Below are experts of layer 5 (counted from 0) of a mixture-of-experts language model. Rows are named gate (a neuron's input weights, with its number), up (a neuron's input weights, with its number) and show model dimensions 128-255. Each number is 128 + 24 x the weight over its row's rms, rounded and kept within 0 to 255. Numbers have three digits each.
Before each expert's rows: a language model's description of what the expert responds to. This comes from a sample of Wikipedia text that the model never trained on.

# expert 21
Small numbers, days. Small numbers and day-of-month numbers in tables, dates and scores, such as May 17, two, 4, 0–0.
gate0:154106102189091142124084111152099113085106090187166149154122158101144084121136147172150122116155138111125109068117120100123082132173122112128150129139123150170090155097137146108188138108116108097121109094119120149132129128137129107118128149115159120145132116154124119114138103113129151070133099087137117129103104124145135131114147171097156107180142138132145182094130127136120132174115
up0:132107154114073088114097157191121100121089107114146159132152137105129130119138151120155153119146154143148075095097138134112089119142111126138147152096132136120131167100141142151135107157083151133159130161136169174121130067133089130125107148095115147126113152164095140117100109181124180126137143118129093117140069095174107130139146128158188159152135151147110113107129140171128123175131
gate1:163118133089128149136142159084164162145128142135110109118074146153144122098127112188134117142134116095081128130134172163106095089142107170131119132134123123136143127140133169130087134129135152125117101109088094148138169170139138129133125104129109117109147136146154122115095149117085089087122165140137131135164111133139100134119125133096102137153160143145132116171137132131106154149165
up1:154169113097129062121132141140141146150145118083117107078156137131079110110105097171151155125139137119095101177131138114136111102108154125109119153137086125099102115107133137151138121140146098132145164117116119129117143112114157115134086135137101123114111119158168148101100158118110118148078189101085130111087105144141129126135157124114197131159151157159130122140153091121138149141141
gate2:123212112119153123120118154117078131081100132118137134137117084160127134133129124169156115143119118076085092134136105121132090114104124116105142142128110139150097117136110124158132107116167171118137112107145119110154129121084150146113166124160172169146108135111096144160140123110170116137141143143140127128124198094167149159165181137135112119143088104129180119116137157120119067127152
up2:122209127175124160149128169130132138131128174103148108182134143114119128134127123158131118154103085139112124137088109130114129130115148106133161128097112130095119140123106138146157106125113141097124074102127115104127140127089094142126141129149114119141157129128134125119129167151171141134089095117141145170083127077139138122116156118099184123121082156128143164116107142121138169160124
gate3:141108143118145119113111136155121192129131122110126114155127131102141100128106119102158128104140166119122136143139097076146107140113105100093152125165133137115135124122113166095147151153145143047161129103135174133162137133150113123137114156070145129159131084078080139157108129118147109120132098122122105131157106086136123086164117159117129123136123124127097139119112120147128126161154
up3:087089114131153123096098115107129105137127104081129126093120124138138143117068138147114113115109140122125180139146084137140113132074111158153129119116125104083175142122147087105104144112120169124137122119144143122115107118095120110177146117168176082166161109144123109116087151151136146123136097115128138106138135111144099146122185149137124127153091140119137131133137136113118159113109
gate4:162121101105096104154116124123140141116111136105132112117105133113151076150122128106129134124157134109094088160148122121077154121093138189141149119105155143100149134119146134136106119120107104170128133130120094140135116155223117151146129135107103099158124116131106131096127144165135139163126132136111126132137100121125133118099121124096129134130089141153120167190141121123114181097138
up4:138112112162089135139129118132130142158136110127162100138093138146117145164102100184092119105134130107109155172123128115091136114129119136128144170117109153103132106086109131133120101122150144148159110110138135105140105129150107109108083125166136125136111119129149117141074117162121080119135161104102093136105131141123125088076192120117079128139109125127130144176127160154123111152152
gate5:139125139081149107145110119116118160136162112163162128133033124162105130149119153098115117095119121102166169189075130148125159143126126129132146099110112122102148176121159114137162114129111126151147098093154162089170086139148109126134117102148154119124106131119104107123122191162137157123159088109130125122124109102155104086110146121162151178157122121162161120135136119103147104102122
up5:159149166146135086103139143124135154141134101122161118091107099124153144140157158116092150125137160146127133149083120104089135125143124135126097098143152082126111138115136124158156063122127125155128143105173082123126083131084119166114146101125122157104068139125133156087113149114133142122118124116144171117126141125129107081121124116100121121141081150111145162109123140123145117121104
gate6:133101083145115129106118094100113114105159179122159122092112116102112124088110144139155107152147154115122100163113152091098142144148081183197148119129155139124148143098133168170087069143115119135116159128100154125139164117143097146142133108077145133135133130107110098155161149100104120123062105163153104105122131122119125104133124107128139103122101147110178154119194143121111149133136
up6:152108109122133119140129069116120096096152125157175143107134128126155175126128127129133158153157175087091063183144129133078165133160139122174119094111128116125137146147112156104077136140105164118124144166142140145143110093164130164119116084099119114117106101086101162118166094127117137114132114152140120153102142107116157114107158177119124137130058125114154115109156140094106139131151
gate7:091155143156110157114116127137170129148110142114118135106127136176137162091106146156120135085121143154100126085130130144178129115074135136153125154160100158096169156146070133127101089101142119100147095120091124109140134113181101133158157123112150149124106124132113136131116151138108118126136111110191144130107141142132099141111118154103132123144137113113097068158155126129133080120144
up7:135136119128128081096107140118156105113141081133128074098166147136148118122153127132103104123096162151138147111121175077100151112103126150171143144131104120136153142129094111134155178120117099107121109165145124141153113136118119111158089089127152114114131088092118117117153138127102146146161136156118106133085144167179130114124139142133165130140127095143108089129137100123148111116155
gate8:183162101138092124170124108111144140130146103129130138112184085140111117119132153164172082138137148113071142129142127138105162168161200137131163131137106124134132116128175089149126088151142097117094121148095103154141136122116076125128156133097117093149154101078136108143144153128138139120136122110156187131125128191137128131130161100145142146161134074132143156135102115145125155122143
up8:112140136138149171089094117156169164155123152124156091117077147101143154122132107103089143111122144120151119107121117120160126115116093132105145155095123131126155131133077117138123177130127123116116122111153105107095130112142180147171102106126137138127097090160127154097099116159124128108081129132116101153129137109113118138133101125086114110089104113127120149142124137131116138110082
gate9:158141139100149126136106109145087159133134115137125141149056096121138109112116150113193141156154117154128085113100130106090119101116121168164144149096108133174115132114144165148108065127093144123178142151118144114114111133143102092118124117127141127127085150142128111157094150136128139085155126147108130115133114144130101105159095106153164131163113099114104125115103091143127125168158
up9:123112130178132087113154132126169121152148109112154098135131141115123112132137097155096112099148138131145161119123083097110132190162107111134108121122141161139167116109104109083115151112140112143123137124158152104087131106136154106147142139101128127129118119126104143101157130133184151106120099145130169122083138126120120122120137139116125130097125191146132093131148124149103151111151
gate10:135146140130096170114118109149153152109170103179134113114099110134094134141138127106145094109110117123088156136137144111149151130142109082095175101150114128113103109074117179138089069118119149112158144159132137138093101116151102136096084092133122106116156164131115091120144126154108163121173109137137129152093122117086112118111128093179130156136104101159125113139114120135090118093113
up10:155165139152119151136149150146100117145106143145103103108129174126124138116117108133140168126130150144136110133142145126137116169137119085143136137132109159141155122112160081128114150109132123097097128110080111168112111177121145112116168074144099179175151142102124164106130127161166129118147132197151150123092104123123086186130108135116126156140122073104120130100130133113105135085158
gate11:140111105128149112164148102162121144124102104128159181136107147136102122148124148120179105139152122110169168119175137119084099106090094131155140116158147118132105103121108136141136124122123117147166107141111098117136105134139128135112098137149145097119117063145113121113124144148108154091120105113098120104164128111137111168139139165133139115133162116136138151090096142183078132166125
up11:159134121152154148192126112170117126121133122116077123173157115149163150121144148146109127175118163144146140136120134116137106067125141090135133123126100136171085099111127167133128080104176116136140136121117113135139106109127129143121143131130108132121147052094116105111127102157090117107147157158123123167133106131089110171136146163200087152137155155164105110155125146152109126128111
gate12:147108131126163162161102108161132131056107111149127156121114168121148128046118115108134173066155142129145110116130166110111159109114088143109126088128144164115137125154126145108127160155150181123123095116126135140153122138148146160096106102092102137145147104121123119122152173128122108141153154106096127105150140097149129124188138171123119135170123103149179104107120143119117141130127
up12:155100092074151144152147148108114129102118117113142146138087150142124153145106115099146134102145142137150143128142175144124145091130107177117134090134133167115150102198137118142132147126145144128149097116102127087145137125176146098102123145109166105138133109118110100089131135153137114119154101126156102103133168091199122180102136166118157122160129117161123142118181115101112112134131
gate13:117148166135088081152111093119148161118097096110131115138144168081100179190109144138113124116172141149111093118164131103135125138113156121180124156143116135125134130095149117150122174128159151129083127123171145121171119089165131118170161121104152149097157131093102110150178163100161154146099127137133119143126102118134162080149137137127134135159098113139122156130130111122139150124145
up13:102124127149177093135129107130147080082103145150159126095140126129144145107117139127135130134140141134095086130134161129169131123161147086116126134109161114121153150101105123149166115110149150110138134153083097125137125110092127149119159110102109123112132091119124149089150142120115121098119111152178149163104127134096133147175160161155121149124135138138138146083148109148146136131123
gate14:123147108141125140117129114097132141124092110163058106108144128111093076145146115136099148105114103127135100081172153142136119127113081130098141092177160139156143166141120138132133121116116122127142127129123126132141204121139105152088135110099151103151161128104144151107142110180105156137161137119131107131142135079148142152121145135141193169141154101122096108128128147123134155111103
up14:126100120152115119155115118124164165156126126106163127125090132177129169149106132106130117135122166160115168138105174177134098119126179109160114130122141106108121109089123114160126101155123143114129166159117069104115108138139135089151111130125069149139118101192112123135085108109141133129125141128108147101150090154100148121132136094054152099097104129130166125100141132095114133108162
gate15:144115102130193146120086149108149156107097118077123161112093117108171146123140147150121119171120121120124111137129147157122111111127162163150134148130137139127126137123119164145136109066105145147113119156078109113184180159126132136093151111142118122179081110110154133138131167153122102115146164124080127143162174144163158100134110132131150094164114114095128115140177145132155121146128
up15:123121101115132086104156127152093172149163168114145126183117110122095089147111126067151110121117134162125126148123172122087094106086110119129158129128127091165146123149143124092129142181124114120158150131127138150101133140154166139131060114137091122061175167135107136134111121154175140139135127142118158108089077094155093088120121088163143147077102120187134149109158123152089129123128
gate16:143136100130165140166127089153131121126196130121120172128099114151106107092147121123178120098118158135108088106111139125119128142167119091130149091102135134117086114153116140090136112092146127111117116175095148133156149140100136083103098120105122146152131116140117127081181125134164136109118122149147112174137123100165154163141152134107142135131147153130174161139066127142150146108112
up16:121160102140135195131116128099108099140140168136098175133126118155124095078145143107165099164104155125164142078125157153096107133168130109131101111112140094127125127143142101090155117115108122131128141152115125167123128159115142109142132103136151131118123150144123130103158163118133159147114143147112147138152090111173109144108122109124129111088136130137168163100098146179127119141129
gate17:140119110143135136139118098152140109132114156127137103131136144112132128088141150128109139131081139130105105130103074116125143148103095113129175141149124137113122084143150110122096154108119128099111127106128128110138160127156147157192142122152166118146096121133125062152123087114104121132133138199114095108158100074121120137142149129168126112121120126123115138112137137176150079135124
up17:099127131139170143113170120165117142127129113181131162148130182142075133182141121063155109129144155131140090092159140108112128083110153125129094103135123152161111108163064147110164139074127082111134132113132132123109089109140153117085137106141125124089140139133120115129133129100127151120143113089136159084124148157124126139108153110117073117105105145116145119140142152129124135119142
gate18:146104077114107123145130099159122150088150139097134110093130043146164107082106168160124135107145128187132105148115140143149161127129120092122163112141127106118078125140141112132130112118111115088112111117109107113099138167146121133159162060111129125165159120116143142146150098158111127129103079167173165130111136102114136102099149118111173126191135121101123150109100098149125169133097
up18:181158102143164128117090095184139114133139113116187147095138127132118145088124135164116132173134126139081167124118144165133118102130122134147130164129177119095088123124157125159169127132152113090122092100138113092135143116133100112141116135095128094142116128166143123145171117145086100125133095151106127123153118130113108120119106159158144109124137133119129154125075105163160122073141
gate19:141080128159113126154109142120099115070135146163124143113104146151157146125112153140120174107140111155077118136153161155176101119135108150135110110137104145149144132136129160119135104140132148135104130097115154109184094124123115111119129109098119099137096146154131109141142172096101137117117084145134140076113137082148075100075139091109131106183120091105128121152146134148145162096115
up19:145165126110105152134148196140126112076078110090161169106124157147143097131091142113123087140148126151141151142122107127090087125122133125105120146157143128112099111138121117109132128098121098095155153145114128150131144168121108132077141115174133138126139100160136139148151149128152157117103131108119060156131164122167140139113143112150156095129144158097105116137100158129123123158132
gate20:124136150115134128153119147105176131149142123139155100143136176114123157123153148119157138115135102132162128124105136080124104143130155139128153118172088170136115155172132087131094069094130083129101099108108095107140113149162128146138120101091097114125125112111131145139109144155133086163118108140134155078087160132166148143154130152101127133168126114134096122119143135107101117086144
up20:095177124111149101129118164124118109120105109158144105139144158104085091113140170122161119119125124131138128104159126085118107168181155113136125145191105128089163115159125105129148087123131123113131137131104126129148091147140149127152105104115122117086112124130150147117115166153184133157139082127131095121097121127164122121156161111117132142158143098106151144111156126114104112099150
gate21:107112123105111162094123161160153134156121134125074155080101161102169181104173126105157137142121121141156074119139205133127145126110118183130125109176164143139098146121110105176127145130133148149102103140102129155123118139143099141090124152088149115135136092138142113181125130150075145149158155117144127133132146142161101145116143159206127104134142103074118103137107129156165133165155
up21:156093115125127104104111101146108113106130127122108097082124174147142080138158110144158160111139106147130105081124146144075160160121140114129136101147136117155114126150133129141101111112115112122072122127138175149123163148130178122124127102142123122150155113141116141096168133177154153171160153141104122150126131157127110124123126112164118155161160095155120153148123084121109163138085
gate22:177164114185134108139167128063144153164146131149140102125112114115176091167120110178168113078101104115084096160115081112104117138168125096103139120082120138108198157114146136163163104144103140144102160117116102146137140116097173158110140053123133145139153093121112108137111163135140099159118116148119114142138138150152123102098135130142151129112126162131158121159180096144125095131150
up22:090157136127181165180156143134123115132088110141150126071160114130132139111112126148151145135074100100113126096110086146113128125136181085117130133136140132128150128168141148141122138133127123111120108118132101180128118090099091171138145090134126162140155162135139174139131123126184159136106146150150103150099199153154098166143118129144125129074131129119128118123114116098123087138105
gate23:162148113176119089133152151131123158095098107149113130113160091136151127138138116146075173125115162123133102128124145105075073131126177129118143128139153131118174128158141121160134120095104185124126159132101121121144135116156170157140118108131110134179151102164107107136155133150137121129145152160137123129109088128133095112101170120121160107140157116130112107111148153094156142133135
up23:157168117192113151106126129143149120089079157149103141127145098107135134136139100140094144141107138120119106119107146098122058149153156122104125126126134105096156112156101145145140085121119130097155141160105150133151145123150168120114147129089096150156078102143159122130144113150106113130125140143111152129113113148131126120105110102093174103090161106111126094083138132100141119162130
gate24:146132132119093131158117092130160135121123147156131141102124122087171166135090145158118151129116126161103097154142117143093143136090120145129113116150139139151145192154148111102093142143097143064117153105092135162154103141156137182120104130130145089096094178146115149133109110078136109090111133160108118147132127113119137157129156118167176100149110085170110101114107149109130108121123
up24:158097081135168119149106153129140135112147122092110101169125152152104065118149115098130129163133160083145147108105156102178115107166124176123126156151143140085073094138116108118133145143142151175141110100151131066172168139136129116075140150154130107151144148121108092106108143128136113154110138089157130121146132152114133102096129131120128120145139098160107141183138181136137133118122
gate25:144143123091140168159176117115136153165089182147138137149139115124138123113112141154126112122176169124123086134118131123118130118143093144181075146151137104128137102148118142112127104121137145134148168165091105137136148137163154130141141129064177119121087097135105146120162168111083132072088175123138151091150165127100114139109162140113128094149105107137132146123095069125125108131124
up25:095104156125087115109081152113098136100152074103104097120092156129134119155145118117133148109118143146140114131096123102101141151087077080132140157129116125118167151127137140127106128156124143155133101116141128138099122123123100153183145150138108137084187096107141107082138166163172135127090084156135152181104129144105118080109174135121122126124103116114112117138127146130079168149154
gate26:116146090087139098071149093133156154099117088144101118095128152110154134102132123089150121153152105175119092126161143133137122105153154090101121095079100107152130132143173121118122130127131162138121126124151110115167145109127168115165127094114147152157114146102112101127152103160129144143101138109118134139106161131104125132132143144129127136201137128133157097128103096146140144115140
up26:122161146100125118155109135179117124140119124115097065183131139115104125163124152114116131146113155108145138125118100156096171115121149111078116088108096133093166150106112105125118123120092127125140104114137165138146088128145098130083127121122127162121140136106117131136145116123141152129185099137106103177128150115147128123153133112119132136160151114087129090114124160134132152145157
gate27:096133134123110162133130121140134088107139108127130122093138100129108204088120138094133151167151140139114093116125124127117108168126116140157137140138166129113106145151113097114112070133153150122126152153078114144133160096158138172169127143127111109143131107098136148112158137157142162100140106149133094117133124158078129130126116145123132142152120152178124176162117057133136124114136
up27:125150130131113147170140099177115161132127116115151128105138124137133118109115084126098152135110129162086144115148095144126105102119125132105105124149161101143101169159146144124158095164109135146137108124123166132147117140122165165109067131130168096108143137154133150107118117153097156106134143185130095123181124131138135126141101120139124129114136134151075089124077141160144145171146
gate28:147171120100140138135117125170128178144132146147147107134104107142159133150139120130174098147122106124122132128122156099141143104132114119168139121150137137111104123088124137130109135113138129107108137098145135142146109139114141130152143115151152123158118119148123134116072136086097125117126138144122148133173132111149139131085130146148148110126135103109106102167093141144113113127127
up28:140167138114105098145136181114151123117123151130097113149126116142121096149153134141145139099107083119136143118088108110145103112155172138119130138106095107141125103089084159130128119093126100129113117116127122095142160125134160129138121163127103133151090151139103110151078149074147116102133145098085153095130170159129122116096120132148168138146108120116097117160112130132130100114141
gate29:130112097135101147182138126115110064136171121161128126070123135095122174138106100143115100157123120104104117162116125144142139158140107136119166118140147155131131146127128125126117142116129108128090155116137167164152162154157156132107098145127099151114160071128116119171130147114104153134097127152142129095149103099132133157153111107102161088138159114153145141129135085100163149159123
up29:152131115112106114063149144114113174130151155124110105121129075070142116128104130102111121116165122158072144111163178124120075101128134148125129170103139104125167095140144155138138132135106149130121131169117093080102090106144094169112153130121161103113118119116155128127125121103117128127146109145088144126146123153079137103149110167167105144091132136088128131130130110157128130100133
gate30:124121110139114113135120182122156114115146172087169155115113123081096133121114117135101118158168147126119088129161178126109154150098150151120125148129110086100143133129151125149122096111137153146118179151086128156166146115155135099119110124129156112142051107115102167135150165133149131158113125122169101148092115118101109101142131100175142131148142069135120132092147109104153145092101
up30:142116156131109147133100137130126106146150117116124129108130120138115105171136095167099130105138134107138087105144154095159146200091136180143127114158111109123141118128117107152133148193095151137133095148082120128128144151130124142098108169078138106137152103146114171144115153091107112113130107093154126109066115104128120092138143111167168120083081120134102163135144113133138142140170
gate31:122128115136101113137108112150106164121092159105127136162127074131162121152151112094120145143126130142135154129155191135138131057126166122154146117112128143164157130124138142132157105128127136156149076110139092106095152138156103147118141147125117148165179111139125102193116114077095089120113100132124120077178133125113117131168124185158154122169126133101113119146142152136116155178102
up31:131130140127147106112141134122171131101169116136142083096111122132121186169127134133102124096129124124121135130176090118124134146113109121138131144131090116147088123080110118167123093091126113111139144094138101104122123131135178097188130130170129171157147151117111192152123158153133120140085127138131120124088195170129126119106138139146127108145112128089142107178087116159092137121140